Weights of a small mixture-of-experts language model, trained from scratch on English Wikipedia.
Experts: 32 experts in each of 13 layers, 320 dReLU neurons an expert, 1 pick a token, a sigmoid router, a shared expert of 320 neurons.
Below are experts of layer 6 (counted from 0) of a mixture-of-experts language model. Rows are named router (the router's row for the expert), gate (a neuron's input weights, with its number), up (a neuron's input weights, with its number), down (a neuron's output weights, with its number) and show model dimensions 0-127. Each number is 128 + 32 x the weight over its row's rms, rounded and kept within 0 to 255. Numbers have three digits each.
After each expert's rows: a language model's description of what the expert responds to; "gets" lists some tokens that make up at least twice as much of what it gets as of all text. This comes from a sample of Wikipedia text that the model never trained on. Tokens count by the router's weight.

# expert 1
router:149108225139078085172136138103145141122179153160111129142101126087136186115134195150115142116108098141145070049160162026124136142088158174159098144131124107092101141149092100083150135111124118088178160122186141097139134121153120131133133121129091079133069110132115118094158105109127101130124188124128131159139131145142103109114148117169109075069101153086115099104209140175118092113129
gate0:157093100131187138151147141138123104114084135077093102145068147138116135059125102116079037131085127087116099129096103150183138119108146132157149153110077146144155114122115079106095094149154078146168121130145112154130089094176193150115134104151103114109108148078114181121088106138077119164034118150162124180128092144144153085171094105150141060129103133093105142110165082153121099062117
up0:116088136101146156173142102136107094113093143036095104122069100152095136080143123089119076110128123081122097089110111125179119131132129129118107151173042156122161063099101064119117085132127100169165109157158105173142034078171183104154160100142135093122102135115083140127059107111111139185030092134190138170093123188120106119159080074111140098138086143100113143101129108119121124101084
down0:104142144149160144103048163029136162172077104170136110180122147147127136179121091063097086101045099159155137138091139122058142131188115149182199129186121096172158101085154118154111144123130123108147186124131142139116135170132190145148117162110106150101107078123123097071150143151093159167157137167092142178124087100137160084109123108129117116102128139122093185112112142151076200103155
gate1:204124091114156070142158092130152137141104124123148148120173149112155123119152143156110104127146096147173130145166111156054104160109146138155110111183157137116137086120112142080127144147177132141176110098115130138151164180124101152184054101127116086068098113114133175108193097130103108110081132111106164085180102116115155150133130146118104195116175063184148110168080105147120189118174
up1:145142054154192081181194123138165121174124127139113109145167116110107132123125100119131141141128121139148105120157121143067122169146130147163132122149126139103123078090103160091087129137159102115182122055112134147173180166146103121141108078140127074068100121137135169091176072149129142122157114176123116099165140081107166138092136160148116205129190061159209076149091059150106176089105
down1:119125119131138114202201179070153145135146169130119080090149096143082134132053167110140093115152159175114109134116126209119191092074153129194145167085140139129134143168141157163107143122147114127138132118117112150143138131207083127120112079119179117088106129157116118143158147122153138101142220179078179185121164144146169123177165102129138200108172138096111176173130141137087154111161
It responds to: Mid-word fragments. Interior pieces of longer words, often Greek or Latin stems, such as whistle-b-lower, feasi-b-ly, con-quist-ador, -phobic; also section-heading === marks.
gets: "==", "c", "b", " is", "===", " in"

# expert 26
router:104144173124105100085137131131135133112115100165085110119117145114036193158124140177183153092113122108114157154091158139145138126164170150090095130153064155122122078065120128126097132167097118169104113099119125076153143093155185145135119176096161095086150083096174098087163197126119105132158127148134220133142185119098116179135067148127127146107112148128123087175172095094108126153114
gate0:154099129112029144070127085160159139094143121123112104142088117102144118146131133121111074136124137141098130144136156154148125122159111198178082147134134106105101099148115186140110070101155161114102137143067146139179069149138195156203107124148145167111094107153107195128145160171105088101096146117101161135133136092100054115050048118189150071133108141099092102165175160118093214123129
up0:170103116135059139070102057161137143098123128124122076163077099116119098114095169127137090129158097126100131144129165174172121174134139186193069127147086103116094141148104188135121065073151147154098126163084135121126037107146155162204134122137175165095123099148110168102112143127134090094122140128103154108094121090095053151029094158168138049139146152135097103102154173126093170119117
down0:121085126066087091118173057117137221132148080156114128201137137178176184087118171107125063109081119147143158148133160134161146107169101133190111137103141116062160074200145094121093143148089121157147117108175148117103068179113120126142118108144095103123143156116078088124103100117132120153124161130146131094109085115150124117105050159146129100106132088117064113135194093155085120159163
gate1:140135139102138150151157114121148118144152090083086124148120125180085146159168142094129089100098140141186102113040122080125127114129147103173173167118150142121100061070145130132107113155145179094150106082086084103159108105148148175102104103082095149140105206104147119129134132105142149154154119084164118097152126144133188113070163152162088137061130201083077093158191160107106114175132
up1:149157144097145131186188132163134093121126058080120139121117112168103109122189127108114082087132154133206138129080123126104128092125142127139146168123137153121111070087154152107143130193137167098153101092086104103164071107151166140108103111118087146159130167090145126126129138098114149185119142119145084078130124155142184128081170132170105136047142185088097108156182182124128146157123
down1:160168101079108116080162099080111188135150123134114084098125134103117095173146128081101102126105152079109136164070127096126147135115117186131133184113065211126112102128116131198170115107130086112119143175153150151147107120129107168133169175148111147106186150084080134199050107186099204146125135108081160127186159073119163139157153148097110097103101135121111165131096153161068147169134
It responds to: Have verbs, infobox colons. Verbs of having and giving after a subject, such as had, has, gave, provide, and colons after infobox labels like Colour: and Occupation:.
gets: ":", " had", " has", " with", " have", " to"

# expert 13
router:145126127096129103171125110130121086108111158097185091116124091138154129144130165095101122105169101123054107128171130175133154108065110123134140092149106154058133070128130092158092130180176108154140088146120087138140128152142134155099111148135136096111092072157105120170238109122078155200112101131072102080163065144113147122162120074220163129141026125190130107102121225019121136150133
gate0:170117131084112078129149144093165189181121113092113151154137129172141134112150122168145085213098144139087084141142114155104173134119178054133115170147090140073169149144045062137143148128140176120136160050164142182229115148164090111118117112105084095100102150138132145115152103118173095130166148079093141102139130118146146134151095189066156176151128113198132091141123175157127160154145
up0:170156104072139125130188168019137201146128113091073164110124130153122114083121117142123114186112109127128106110144072148108162113088159089144160172151115131078134140134079093083119156130152149102162192075154159116234068154141111148108150104088045080095133170176120127126177109133184130152199164103147141088103123107127116128142093157055118142181120090216109075132142188156138149139158
down0:175128118163073087113132160120161158152163139137089149124168176107163202134142075124164058121096075125132086098157148206155166168096138142112224147069154151126166135107099187135089186147146106196192111103099158107101126046085100090168105133104145130122146087129192141126080179145129154117100138137185075142131115089134122146057136108103128165073172082153116116102086147086165107175076
gate1:129161049108154130124122170121101179152171134165180146169070167146124182097123144118088093144175063121105098142164153139113149119149139144097065152121098123162105124081089197157161120120089089172132074138133145194113166143169150109197096140101110133107110201128097174177147168170142107105089148110210137130130152136142130154116113118167157137122126137112153123095164113147124142086121
up1:135137051114150145128139143137141199169146124142166117163105145169117157124126133112101124179154035099087096129164108142079118080180122100112108154153058074096130108079065166127105136155096130154151083135118112223102141150174136110178113160139098130140102170152134160157170188167162108099117164107205166121077122177122158162121169071179128128149137145094124105130164092123092159096085
down1:123126086121158125100094091060119163126140181152191101150103093109180114145142132129109122120083162121095141207167127137102128169113148097119090151136121156126126116131089155150145183104160115166132135149113105150127182133136105155106106099099151081110110111119119083089112146115136115131147139107157106103124117191180097100146219150087107103120084078110161196177061136187100165107141
It responds to: Articles before institutions. Articles the and a in biographies, mostly before team, university or league names, e.g. played college football for the Miami Hurricanes.
gets: " the", " a", " The", "The", " an", " M"

# expert 24
router:145136106118093093140137133144137170179101091067161096099157083151101099142147159097128121129135112122098103180063115098172134091145130149116146132159136117104124167160131177046112137118148144095084141171144121183110067129128129148172144109177111064103109172102136224124142166183163118076168159134107107163099111103119128154117128127113165091115164117111105122128118183099125160187112
gate0:169071143112109109143141114074165142182111111107122139137155095194154097038165154122123133173170121141109198155139097102147165101095149149183125102169117152147085149102175081142123139135123165109120131158114141069150128153128102129092172162085197092170139081074131168104121133117150080131133145152133137099183171130140122187141109122162097131127149144156121129095173182109221147164145
up0:151062117123134124115078110113168133163142095125142112123163119196095103064155127142157114164144123161140187106126058139148174127121115154152091117182124172144037155136134096157107130134125136128120140146103160078139105146154098081107153136091161100160169079113103181086105132132135111158136169165156162133199175116120152219131117103163075103159089156163156139088154171104195117146118
down0:125104084108118175085165080095101088094111101080132154113150087136148162136118082127062125089108197188170075116172136096173127071157114127129188151121181149141189103129123127096107168132146142161119129103140114104145116156136137121105134153160217178125103119106111125178120156190130151144121127132165073155173162205162131159146114121202122178128121057145103104148098127107055139092140
gate1:146139076119102088075152152149162189137122125119128124224133122176080162137070133245142139104149159105141100090157162114123152126129113120154088107125152109186106090091156152110179114080146144092123118129169114130137150164111088143141165132129137114112181147071130152169140112088188100111096148114114133125129098093188170092140113116097129135117125141119121085108117116150091158128125
up1:153141067113124073056142149151103142137134150137141122224146099155076119141064104214146147121100138101140095067161159095126142113126137141152061161105144096161136085116128153102154095098125131082112145162139093153157141159133140176139151110122157138108168162070131128168134146118170120120109121109103128130113106078143150063129110119066120122175130123148099084141139111157093124124160
down1:139154083140165213097162099142096121122090176126159094095151111129159080136121141123124135182145156171162116140121110095112173169094112103106159139114066125116129072133118106128168119122060106088179172099125188128066133151127121118099168101175150155170090117174112163117129177096122161201116117167092095070156109203125091144112142147128101106136109112195117123183082123163122122169114
It responds to: Infobox field markers. List dashes, colons and field labels in infobox-style lists such as Coordinates, Website, Elevation, Phylum, Time zone, Area codes.
gets: "-", ":", " •", " by", " ", "|"

# expert 28
router:139152121108115181071077131116154114181106120145157101094168123109128077156120176116146136109132164148148185147108081129125132154084123212161106091117083085097154156219157151127087163180195099109154162129127089088155175171095154183125069156150118152107144126099114109127098134131141169094167141153116083127093089121102129154170114191158125140146125137117062124151111095177117140122084
gate0:104104145055062101065096123154148134144128161116126119110107142140096148118121065091131164085041125095153123142126094168102126115038124149166129145163111129124099110155156122100098203108117147146125134147109129168136093158123077114098094107184082133167091149149118090126074117110163131095173177164072107111078150077159122174118076147086202196106143146134131134131125103160213106155086
up0:115099136051086098097136098134133122135139207133198135177128158132072161101111087096124138100069137118161104145141086143115139123015140154200137134151139163142094109158179132129128185099090097150116127132098105164131121173090086137119106124163097143181099172132107110123075161123178165130172200148123066125057139120167116171142086105080166205115155140106166154132102161102165113122116
down0:118104198146126135112102155128126100097130120146127148150148093182150137161097151113127050107076154138146132073156200105151104110141126162162104102162183132101104132080145136142130177157124130161087159112088134169127220124104158121143126164118121105158100081116179073132109079138132142101168144160145166173129154105161107143096137165099096111168168142141096113143111153074203136111188
gate1:152120083053142136120149124074197107168088121094112089142187117123171145128121147112141148164124117099124090160190141125113101152144115103104055121121119162090124102214140097159123065139138137087155162080106124093129133120108152165121161120081044131191146164092107106101094126087121068130065148136104094117148114153085224156205141150134124134130107155113130159171137096121084168104103
up1:160136114064124128110192186132160118139107136102126102164143107107180152143144182134123158122127125105158112124196142125054144176117168112112100126125141140095144110236167088126128111104127125103130148097123140090090108141127158171133125129102092134196157160103089077163070147098133099112049136100131122075136092087069217144227085179097127091094116148127172128159161116160102174111122
down1:152155135154183077195138105151173061102113152145175096111157143122157071139145160169136113162116157149103121090158103141045134121151161142191106114126154202136147103101144178135098098152167105161120122120212107101161165073128090145141147145168118105155154124114117105112081098174127119091119160126150158068154101135141138184114084134107113147115132169157079056144170200137129123103115
It responds to: Infobox codes and parentheses. Opening parentheses, compass letters and code characters in infoboxes, coordinates and identifiers, e.g. 46°12′28″N, UTC-4 (CLT), UNII codes.
gets: " (", "N", "S", "W", "(", "E"

# expert 14
router:137092143172124160140134088143119148161162124151099105150092118136134142128120147111128115163096107149132140167097110126088162118155130122125114101145206109132128110127142171232098166111160136061047105148107155102090108167110123153126202087193200169139120140130151142163181165117154095116089099159107093128184140107155096102160103155124154171125115135088157076155115087176116162089135
gate0:074151149128136168097188074142174126162121076138082182096092129122096086121154123122117072101084180133111136152163104117100107123093058162149134138177108150135078065082122108140148144152138073087167104144100129137131133150153142114076114122113150206138094103105126151129122096120115167103175092191138102121157123105121160089171164099098093097113126179108160115132163096166117083149136
up0:099150111167114156146164096167186136162161108166080170110075108098148059091149156131172112110090190154160154141140113139091115130083123128094125157168089130131052086074168110105119135172110070131093119124118106127107088135158130107101081142112133196153079107121120145155190112125124099104170073149133099113134157104114197088148146117138084091138144118095189135135141108160099138146151
down0:130141123082065111071171152133105127146136162140148179108072106159132181139163107066148125097137146152110099121107180051158145146118109052182067137168101105024165092100077154114152103172087094129104086095178146126066124116122123154163153087071053149050128093145126074119126090135145164132117136160133100116083138175125150138157140125143142120114159128118125106140151139136131134155149
gate1:103128132089091134146144095143161177083138103134099097065177098156167120077135079183148081137079157124137105106073120204113076156152109093099123138169113165129112106136131166160128156100121174161140170131117107183126098101170077089217202121117134152121129117092104121061101125159208155166137097230100133161119169156087126125165166145159129123140175124160144122137128161042140149079153
up1:141126163097095138124149131141125169123099067136113106155187095161124145055168100177123056115084168105197082138118120162129117129123123110097094184143121206119114069124128147138141154121141137165158141113106106200149144096114098100193191094143105139152122107093109141063102093130204146132114046194072115194133159098089110149133141139118104116113171105112128143142095130119158150086195
down1:121123183107145149166119093124095089168163138142121099152150181191108084120084161146111152172140075136155152167112115147130136152127122160083093145141118197076075050129134158141126163144178132133111142113166139165146151109153079035199161107101125149121138147119114119128083125162136121126149121108068148199203108089091137088134119106123092099087146089097143113096125170108134115140132
It responds to: Sports tables, S-initials. Pipes in sports standings and cast tables, plural -s, and word pieces right after an initial S, such as s-lu-gfest, S-li-pper.
gets: "s", " |", ".", "y", " from", " by"

# expert 9
router:090130116138129078154156147073132113150171138128103129129186109188172169129125151102102152127103119140118102143165163155121132128105149189074093155118087139098158143156104086166079137160149080158071099115130114125152109074104161093151155146173141168100228130175167138143146192095164135101144115093083101139135136151145106133155135100141124065118227111123154127109164087087177085160150
gate0:091121139090083123158149120178183148123129074116117155102123116127153135195124148110101140104123163108167096142173119105168106108097119164188153127150073090137111145082120116215149123128098105103159150160094085153123117109156117153129107148125138216132094118221115082101201107151068117127136142125071119154121167132168173150079154121090164129183108133145147115142176161132154114176134
up0:109126155079131117117163080165140141114116095126047118085107082148149122172165180130114069105105174135167115121136095100177100160044083130136107118166095144111092123083169120179140119170123132110169162171123091174094094095103108119153136130145165170102095135200129093102172090154135161162151109158116095128125210162154117162092150132131128099185109110116150153117193132106149093169138
down0:121111183076074113132173015140154146037151119127085105127084129129117169187176163173128136123109157138079117126178121159122165128108109123165120160131144147110087159085104118156177092148134154099081148165124090133103105108134119097114122117116181147078083074180144104127129097120184141117181115155125122127045130108141095071112135162171139122135189133146081170135187096186118080151135
gate1:155192125160137090144138135143157035130143160111128155156154154150152141120156147122109183158098130099088128078126118111080144083146182101171141121130077034159131219149038183108136104099130075142140159104089129130141110036115155101161091169111107125081146152122119168135162141128137115061155190095088151147075146132144186135095135111123147140135136134120106099132161112099131128122099
up1:146152135145152138156114175083183041073152152124141144164131144138111138096101131170143160185081127130134141083126144136073161098149163092194119137143056112143090207134088119114135105127125092074137119143115087091132146082132126085162091179123122120121167162098116194085153110149132118024120172120116120129128151121118180121074127145105127089115127152097077110151144110059115114100091
down1:102121132150137102073130105150144155152149081126109097167090113133143063147171138160135149130133068141216073122125083196133128186151159128141118151087094164098128193150115162096121113147162132125146105138142063147130146137109102116189155109142126123168106127125179169127178175175172066105186196138115126106117158152100116126158120152124085178166136098064138117098099137126020161172206
It responds to: Line breaks, table rows. Line breaks ending markdown table header or data rows, plus table separators like |---|, and list labels such as See, Ref, Notes.
gets: "\n", " \"", "|---|", "|---|---|", "See", "---|---|---|---|"

# expert 22
router:055092095070145133138124157128135154106150131087121145093119159118140118112175189104109143134123149167125123138083160142125163164111108128141119136078177112134057122099085096065079149120139158060169075074068107119136147094116128130155147092109083096117171135118123092115160101049135152123138199126144172142093126124162123088170116142085137184171138128169102099147095081061108124203108
gate0:139141105102106135157140097121168058167137132107096142112081112191099072134109123142108148176169132163054139168145144152122146087099168143068133122103123082149129089139155080088152133111106122116180124156126152121116118130122147105142062059145180123176170102075097107142137197118117079101118102083085078188143103125165130107111093167079157127130094135095116160109153146110142065134180
up0:098154099112123112166141093156170043156154120087092092093060090212098104119098119141087161141156127163103138169193140163129141107093168150097149128108112087160125119122135116111100108103156128112163136148169163062088126143194118140145100071127180122177180090061101088124153156119160107089142154075100095189137091141183154124115129161096116119158092160095117173109163158126159092137191
down0:108199143209123138114096137111124201111164153135109160079065119166105157144116189149101156122159072159161111152108091114153171128159140079134090128121106100132149115137151099122148113105114135151164156174130106120208074103121119099054086128104114180144045133176200107190038135131095167153128126136156089113083173140134184137129112104126124115064157136127116137146172111151154143190088
gate1:061097131118112122144174073134201106144186141135110072131124109119168107131152135123143080172090157121073142166137146126155179121198159056134103125121115139190149146171138133120046136064085121141100117128124087100110120127142072144142112144063134119159162141176123113171125169153108154137142074137190115144113141088151163109111070127126149096171140038152118069088079102130146158151064
up1:043075106134139132130172094160154125128141127130104114162099142132166112104166118152151068204105183121061099167104128141142185112167141062177116109103126153219110113149137117117126155088091157130132123099093097111089107127141124164143105084108135154174116154163142129105113171176155147103205083144177135121077176088158136144114074122128113132187175074106103107122076106103137165162068
down1:142086136123089148181088104146158203131077174115128142149134169143140130072116100133157160073121109099141174131095152131157100134142113083140129117149133084114167127061175160154185152120088125143147150215179118132183041140183175177100122071131087127144126087153156128141131156125131126126121101121153136161131125115093122138150128112123195107122117092183180122105075096093126120177185
It responds to: Subject pronouns. Pronouns he, it, she, they, this, him, usually opening a sentence or clause in narrative prose, e.g. It was recorded.
gets: " he", " it", " He", " It", " I", " this"

# expert 11
router:093159131175129084139151124163123102109174118080108085127141121119130172109122181190101121123087135112096110152105190161070127113155124140098126174111142169039117144141130121164093126121094126077092059118116111130149117101160091050139133093093088111136114152136186121141100149086135128146146110172117165148105097108086139185080127106163099134149162144155140153134056092109158095106118
gate0:086114131131150130090114192091144134124127160139078159138140127150146141119120182144120212147146148088128108117083138126111083135188168082133124136084180113148145120061142153127077144113154171156133122116138108173176078127133141155119115166142090132135199163170190106203073138090046143090150087150113159080112111131094126133125156144153111129140129149163173114126113179081148115111155
up0:084124106132148126124119165111153138120127151161126111104116073152120109114089139149129158164159141109132120094090154121101122194162194094170129108090156122117122141060194160140140149107136134129120117180115105152161122127123148143144094166141071146137151185206168093191109089083016148083124113180087160079110071114087141139127160143118110107110143152100186145121105158109156140078133
down0:130124141164096111155132144110085162145133163130120097130135132120102139172151106109142177176139128138151063079141134104104138096178159116084088138162136163200067154166108122119098161133157146080114142091139133147135108139147177139072182118074163088043144122099159144152147146112164132101151116149075102168130131110109102161153141102135120084170103094188157188164130090145088138062067
gate1:169213123156167148098086139184030178152154160076129092172114098121093152135125134081064127143111072090081100146098119142129117170147103190126087162115136158150122109173135119138140112106124234123132079152196159144164142126143096118161135168176105201097111155095106164112164122163166154133066129175079153050166118212182126135161140113128136132149106137126096130089113204116124164084159
up1:138137130096178116098147124122092215117175134069143107126085071142039154094087120067072156126168111157078089149096137130131080148140136168130092207116115120158172056152142107123140095094107181132149064151183140162158142167137121105140157171144112141129128171098113159131119108154130131163043139181101188073151101172173152099130085088120138136116101162102109125106131219151142148102148
down1:054088149158160134106094167114122140151177123152144113086097181095149111115112154109097137122099130122145111116150133128080119125120129131104079097161110136127115160073126093072137231071138083119137121137062103124118159113166124153180123086034115155171177127140135107111058150097121068181120129168137118144146105078159109087140109163135112156137117180128148097207077070189133143105080
It responds to: List and table starts. Line-opening markers in lists and tables, such as bullet dashes in bibliographies, table pipes, = heading signs and numbered track entries (1., 2.).
gets: "-", "|", " |", " \"", "=", ":"

# expert 27
router:172078167172140151089114152185106085125118140126127193102129137126129162099115079224113137108143130151099144189121060193187130119124120089137162181098066144170111169097114154178129098154074094100172167111051122147160140125108099099167132132158101128126094149144109139124104078125087157146099057076172165116125200089095121146194144162090131166140139138164122173152136125122153211150113
gate0:170093116125144153104124099134138142122093129149154098156131078149140086177139110107100125094124072139076153136082182114139141164126188175159154149082084138074153134108082186110200154087146099117158116126182143193135050150115134139146093174060157138127100154111116118137141173126082156130108156163172131163140152081102145090130147175140129124113091136104159134176156068144081118113064
up0:173121088112114160124088097111091166120101162158155138133109117123132084157141087107129112088099091103094153129104162124117103163160158177156150112078121153116133152114134178125143115084146096128134140132179114166166066125082136106162107134121118134110067160172094122141133182098071167170127113115156148126152122065041150096132130162084117109124144138070198140127101087158083121103064
down0:099157101174120128125192156136123195089173162103156091039148110088133142164144114086126095096174157140113148099109121130109131128166146123167129134153134156096062137118133117122101108071134095182136099186102124160132148142159128072152097177185081206181144117120055129140133134093146100126100124103135205133169095148150129103109112114069104067102142115198112093185185083141062167112123
gate1:173090080115116120125120117075149165063114133134120144149102145142126132161186120146085129123144155132160127170159116181129156155088145075150161156123140132116131117101217139122143180123083183104126112134071145153177130142147139113118176090141154126122114160154095122146089110110111134067114132170151131109121103103129169121113100121081148179136043152143143112121169134127076163190086
up1:163094138135116122127114120081134132079092130155135152130144138099114130131158108150058116115151167154145131138177097127135174120095126116187157136123119091100087174116164127138160174116103163155152181181118155154165139153152117128076193062113138101108135141176086145178107134117156108095131093157125153134158084106139128092106073107140149170132112134183158126114161150129068190179106
down1:159103101149111121148142105157174139145114168106173200079178109118093123155089135116133145107163072185101095179123151133138088147116116088139150092141158115097119109162148104125139108072119150105080108097191185128159124139092100191177171085161124129084149108129144087149158176144099107151144073179168126165082109141119184112114132100122128093109122074167142144103129148124109115180107
It responds to: French word pieces. Word-final pieces in French and Romance names like é, ille, ère, eau, de, le, plus semicolons and pipes in dense lists.
gets: "e", "en", "==", "er", "In", " In"

# expert 7
router:166103230105121150143158165133122099158100139114154130107149179108150163199128136155089113135123125111156154105127154125153104116146087104133134118183125153081160152091128189112123114120133115119150159125148148115117112142143172163087098113095092088126206080124116141123068111129127081090171114172138125139149039180171167090136097158163114202137229105141170145127057242049142156193131
gate0:090126133116118112080137137191135164202109079128104138107147132130174163145163157172093134161097163163110111179131059155096071135109083141102188111151116099134087107127152116136161042142114131102144133115094135147132082099136085180137171128139214106165149064106149076163054207142070152140087106169130134130115127100210231107132110114098130149145191125101196110157100118126165119105110
up0:028112114129119123087177145202106125183132101117105129093153142172159119135169152194129138120038156159112078187130063151114061147117101138147165129160087137146098103154169122159113024139166119126158122115075164135093098099147114149151174124147195074157154087110130079171114179087047119099096151175120115133117095121146183146115171114111190135123141152102161104128114101115163110142125
down0:170117140148172144207174111118105114173156087149113148097076146115156167167180151144134124130176100112116146123188107095086110151110137107090097114117038097152148098122100115132137150208098087066150133065109068164142077063146107128107093140210115120114157098082128086127137083170122104129101108081129142079132130126122100224119123134112098173152170072151112168107147165115121114122147
gate1:156077162087115154086108188090128072157123148111106108162127119138093149141099108112102126099115190169119156113131079090157156153148135126103161106136134126162152144085110116150139108164113107122146073164166139161117073101255108122094155168147156081102171096104130110108126127097114108140077110103075152101129127126164104109107121115147109099150170071124086100135172155110162128137093
up1:138079135096140204071076181092152050180110138083137143132149114112124146103112094109096143113145170185124148092162064111176117154135155147116153130150129153159142146130102110160145158153138135084126121172143153152107120139178107115079138171179144066097180119159118140068147116144099095122085114094087141117167137144151118103133115075153092115111157109101101136173142127132135130145121
down1:097129092097116204120099139163157114142120206116124140112205110114077132099149060092134156120135062110109112172131145106098117107183087122085073124110125173123150122120100136124133130112196192119108158106111087086134160134109141120096068097144102081092101091073097139109171100158074108074109132098180140113150159122128177131188121244115118082098102081136085145128111152159165117169101
It responds to: Latin taxon endings. Final pieces of Latin species and genus names in taxonomic lists, such as Pucci-nia, macul-atum, Clavel-ina; also plural -s and table pipes.
gets: "a", " |", ")", "ia", "us", "s"

# expert 18
router:075095166176190114110134136061096128144206132122129130126148140121144200145139095081129101099164100185164123067081116073114132139097232123125141128187132082108135142138091157117138111131155094107131075105145155076154108082135103142099149106102086153095157146143138105119131120119090150152148142144194108089131106150091127089141126116120117105165138164088132098087063067083153086132097
gate0:102128125141097105118131126131095110039123132068108097188162193108148151166180174123133092049118138130130075079109140118139101118160111095086143082081146126101120134102110148092114173177158118120120113187128158113089169117175115154150109130147115092120129186127089153133112106165119136147141121129098178106198062127170101179122101127110149134142096122123114074110110153127090141118111
up0:093140133160131168122155135138115100068111110081123106166169188137125125175135196101121113051104148105160086069111110127151113134153103131109119035115128110137156134133096155136120166144154108147117086207160144080088138145148137162124123170159098098121117145134079139133099066170115157122143121128064148084182064109169080129115100154140122119105107132146077054112092134125109150135085
down0:147112117166137119063099106105145109134129101105122135115176145149133079157113150097120169140177111124096093155090113143145147124159170155056155170106089121091140140171098030155162164157153120132162129104126131090144193145091109167105093079109114101093172113154182238170108140064156117136172115121177096168124092116098154095098120132163081139105096080134211166141113085171158161166158
gate1:117130126094138141161142169092126188060132140137089164108104089162149089145105094152092119094121145063193134089113147128144106108163157073154160127155171163153160213153125131072137117115162179120198116104137091123123119156089116149180143147152098167107125158113164150113126107124083092145110159141090130049105091167115081099132107183145153098175157155133102153130103101162168151161106
up1:118097152123100142128125144104135142099169148116104187154102082156132083193090117159084113117116162118158155141153123098128100103143118108147157138155144100126150199138106158094173165091159116097187136145142074120138155172098119152188141209134076182100091173121148141130122091106087087110108149129106136093123105162118106099083105180193158121171167178107076110141067115148157160179105
down1:123126148108108118126151103125132173103116102066158135147154116115114155136166149097135112169135073149140117186023133042112188087108151124141111156159152128113128192105187172142135105181107130078107094164120138052138121146086094150106137154107132164092139159129101148085147074137216091198145143163131178089153146167135048122115116117179118129078154095142162151120112142123186170170141
It responds to: Small numerals. Single-digit numbers and Roman numerals in stats table cells, ranks and peerage ordinals like 1st Baron, also one and a.
gets: " 1", " 2", " 3", " 0", " 4", " 5"

# expert 21
router:067163108068092135108099137060142120097119107099128103100157125078183100097112152090110155115121156142127148174090140109136139098135138180105150103125065123109095064064142135136145129203178138131103064171131171163111148188123095140112146137126109103162173132127127171152080211110118117143112104125131115134163108093120100180151153100116118137096099129111087124185161139136077051119120
gate0:107047108129130117128139118123192162066114109153097095064081098118100158123128086165101161129108137168098121167106095089137129166086128142139152132099083086161126112175114193105086150158132140095103109178159105160134126152116120098139178169145107163065156159162150124140137157171102151063189134141115132130193099086158092174128159104148140071155129132091154098108113131090153124086178
up0:112104086116129138127155127065110151166153139148133087109134090137093162160127076160135172129118108134140106198125123097092095160165117154168151114121102055148124157177082175118099158150140108142064114139169133122130116123145140134138157184147086150099188097160165121122139147139071166100135127147128164127163137115098157171141111114079152059164134150051202072136136115125205124075142
down0:093119147101137107169122135094088144129105110139125166162058108122152186059122077084104095180139147077075100165130123123048080173131154128158106154136092159088100119115139130098138106098109075161126122174185126119104088143144120117163117120112160162161152177183095178146156141117152154165179148108129147126150090188149116079156149162048133078082182075167078162149165184063130093127136
gate1:114131114100111129192136172135116192039145090146124097111111152142131085078172072142167164113099128121074090115101146122155140092110146131147175063152075116076130152064187121154156117112161147101150143120090128122174154172103085188117111117114139113103146136138122106067118103150129124091105131171095161155135170120118182141140180142069154110087098131187103113108136138099119135134139
up1:126157103153107152205126168125099184061151122150081099132128176116134108085151114109147182124115135078054101125121163113112163105140150131134200067121064112097145109089128125178149124130149137077148113111078099110154113158104116137085088110105148094111166131148130083047097099144128112081121128159095180149156167115121130127149199133075167091116095110151115124148090149125135139121147
down1:162089145083190145145120123165099110124103080160101199153131154042149094142156150082154092080132114127142091175122115142132140092154109122089138102185091134137163080095066152123149180125134112105164051139094140163104175073082086150126176031163179194125113112175126132128103132126142137109099122145081113142117128110132140144161150121146164124115094130197157136156144158131148057090157
It responds to: Month names. Month names in dates, mostly after on or a day number and before a year, e.g. May 2, 28 February, October 1.
gets: " May", " October", " March", " June", " December", " September"

# expert 3
router:099138130133134151165121087067144114153072110137105155160139105123121104177134085082069138156175160159184159127156148150179129096130193057150142089158080125158124132146128112104098118048164123156098176110116165128195147104107104123172131131094160120107130132079153056165121167096116212107116184136134123131074115126140111083066124051165168127116136088137157133117188196166120124046149
gate0:124149151131155142154123079150149133157129103162138127187116075163103135155120166086161087102094138125199151137118151127142133129131046179109110123139083184077119125177111125156193134148114102109134190108096133111195124138147197089141077133159169158126127174133074155138169111161094149142163140137129091098126110106160149099203091104154184128110103109097093080073051166123164126101150
up0:107093159122122131159145062119108099143102118136114125165137077178106138133096139128159039106086126119170140150141130139156118156129050162158135161096092154089090131174109117116178183148128124094137180109122110134142128155173178133091085124166128134098147157144102166144139129115093163162164148143099136108083153157189160145163100101130183158156120154071066037102055171123149102114132
down0:136099087132146102132133163118129152054071159110104164107140105182231121129076093114074174147123120127143168117083136124112143139123086135140089174080185186113155120140040181163154125215140109062120127107129112116158143095119134144164172135168108111087092121039174160118110112114118133136139107107136127119174155150125161172101148108152097155152153114109089162171094136132120090047135
gate1:087113169141115089128175133049106097098195080131108081215161142162193149132069080056117096125071163133164150099110116147132135151140109071144127103139125107104114144105097103096129083101135121135153098069166141136108137126145120026121108120132162112108083119121116098069116093168102115155095179132116102165189126089120111130096138148139169173071122144154108164105083077113195109150111
up1:045116195182121084110166150079149102100159124129125083185113167187185129130110113088107093097070124150155121105123129149115131135146113100103111132158136119099078098132107073139133106088116110132096110114169131127160122130161150093103114120177136117106054121133088079093150094176131150161060175143122106140190151128088116138080138137107161171059124176157112172104095062165153118160116
down1:114174096135103145057152111112154103100159099096099123157133151070151121116103094109138160137211163116145180178141147176176163137148154204063173189130094156170183076150126130164173186097142135127108109136090193100148153102074077173109100137120160172101079082134034126145072133086120074090124156128126149152142163151106133122139158168155174149105161104161143074119119150167088146086137
It responds to: Table column separators. Pipe and semicolon separators between column headers in sports, election and airport tables, e.g. Final result | First match, Season; League.
gets: " |", ";", "---|---|---|---|", " their", " her", "A"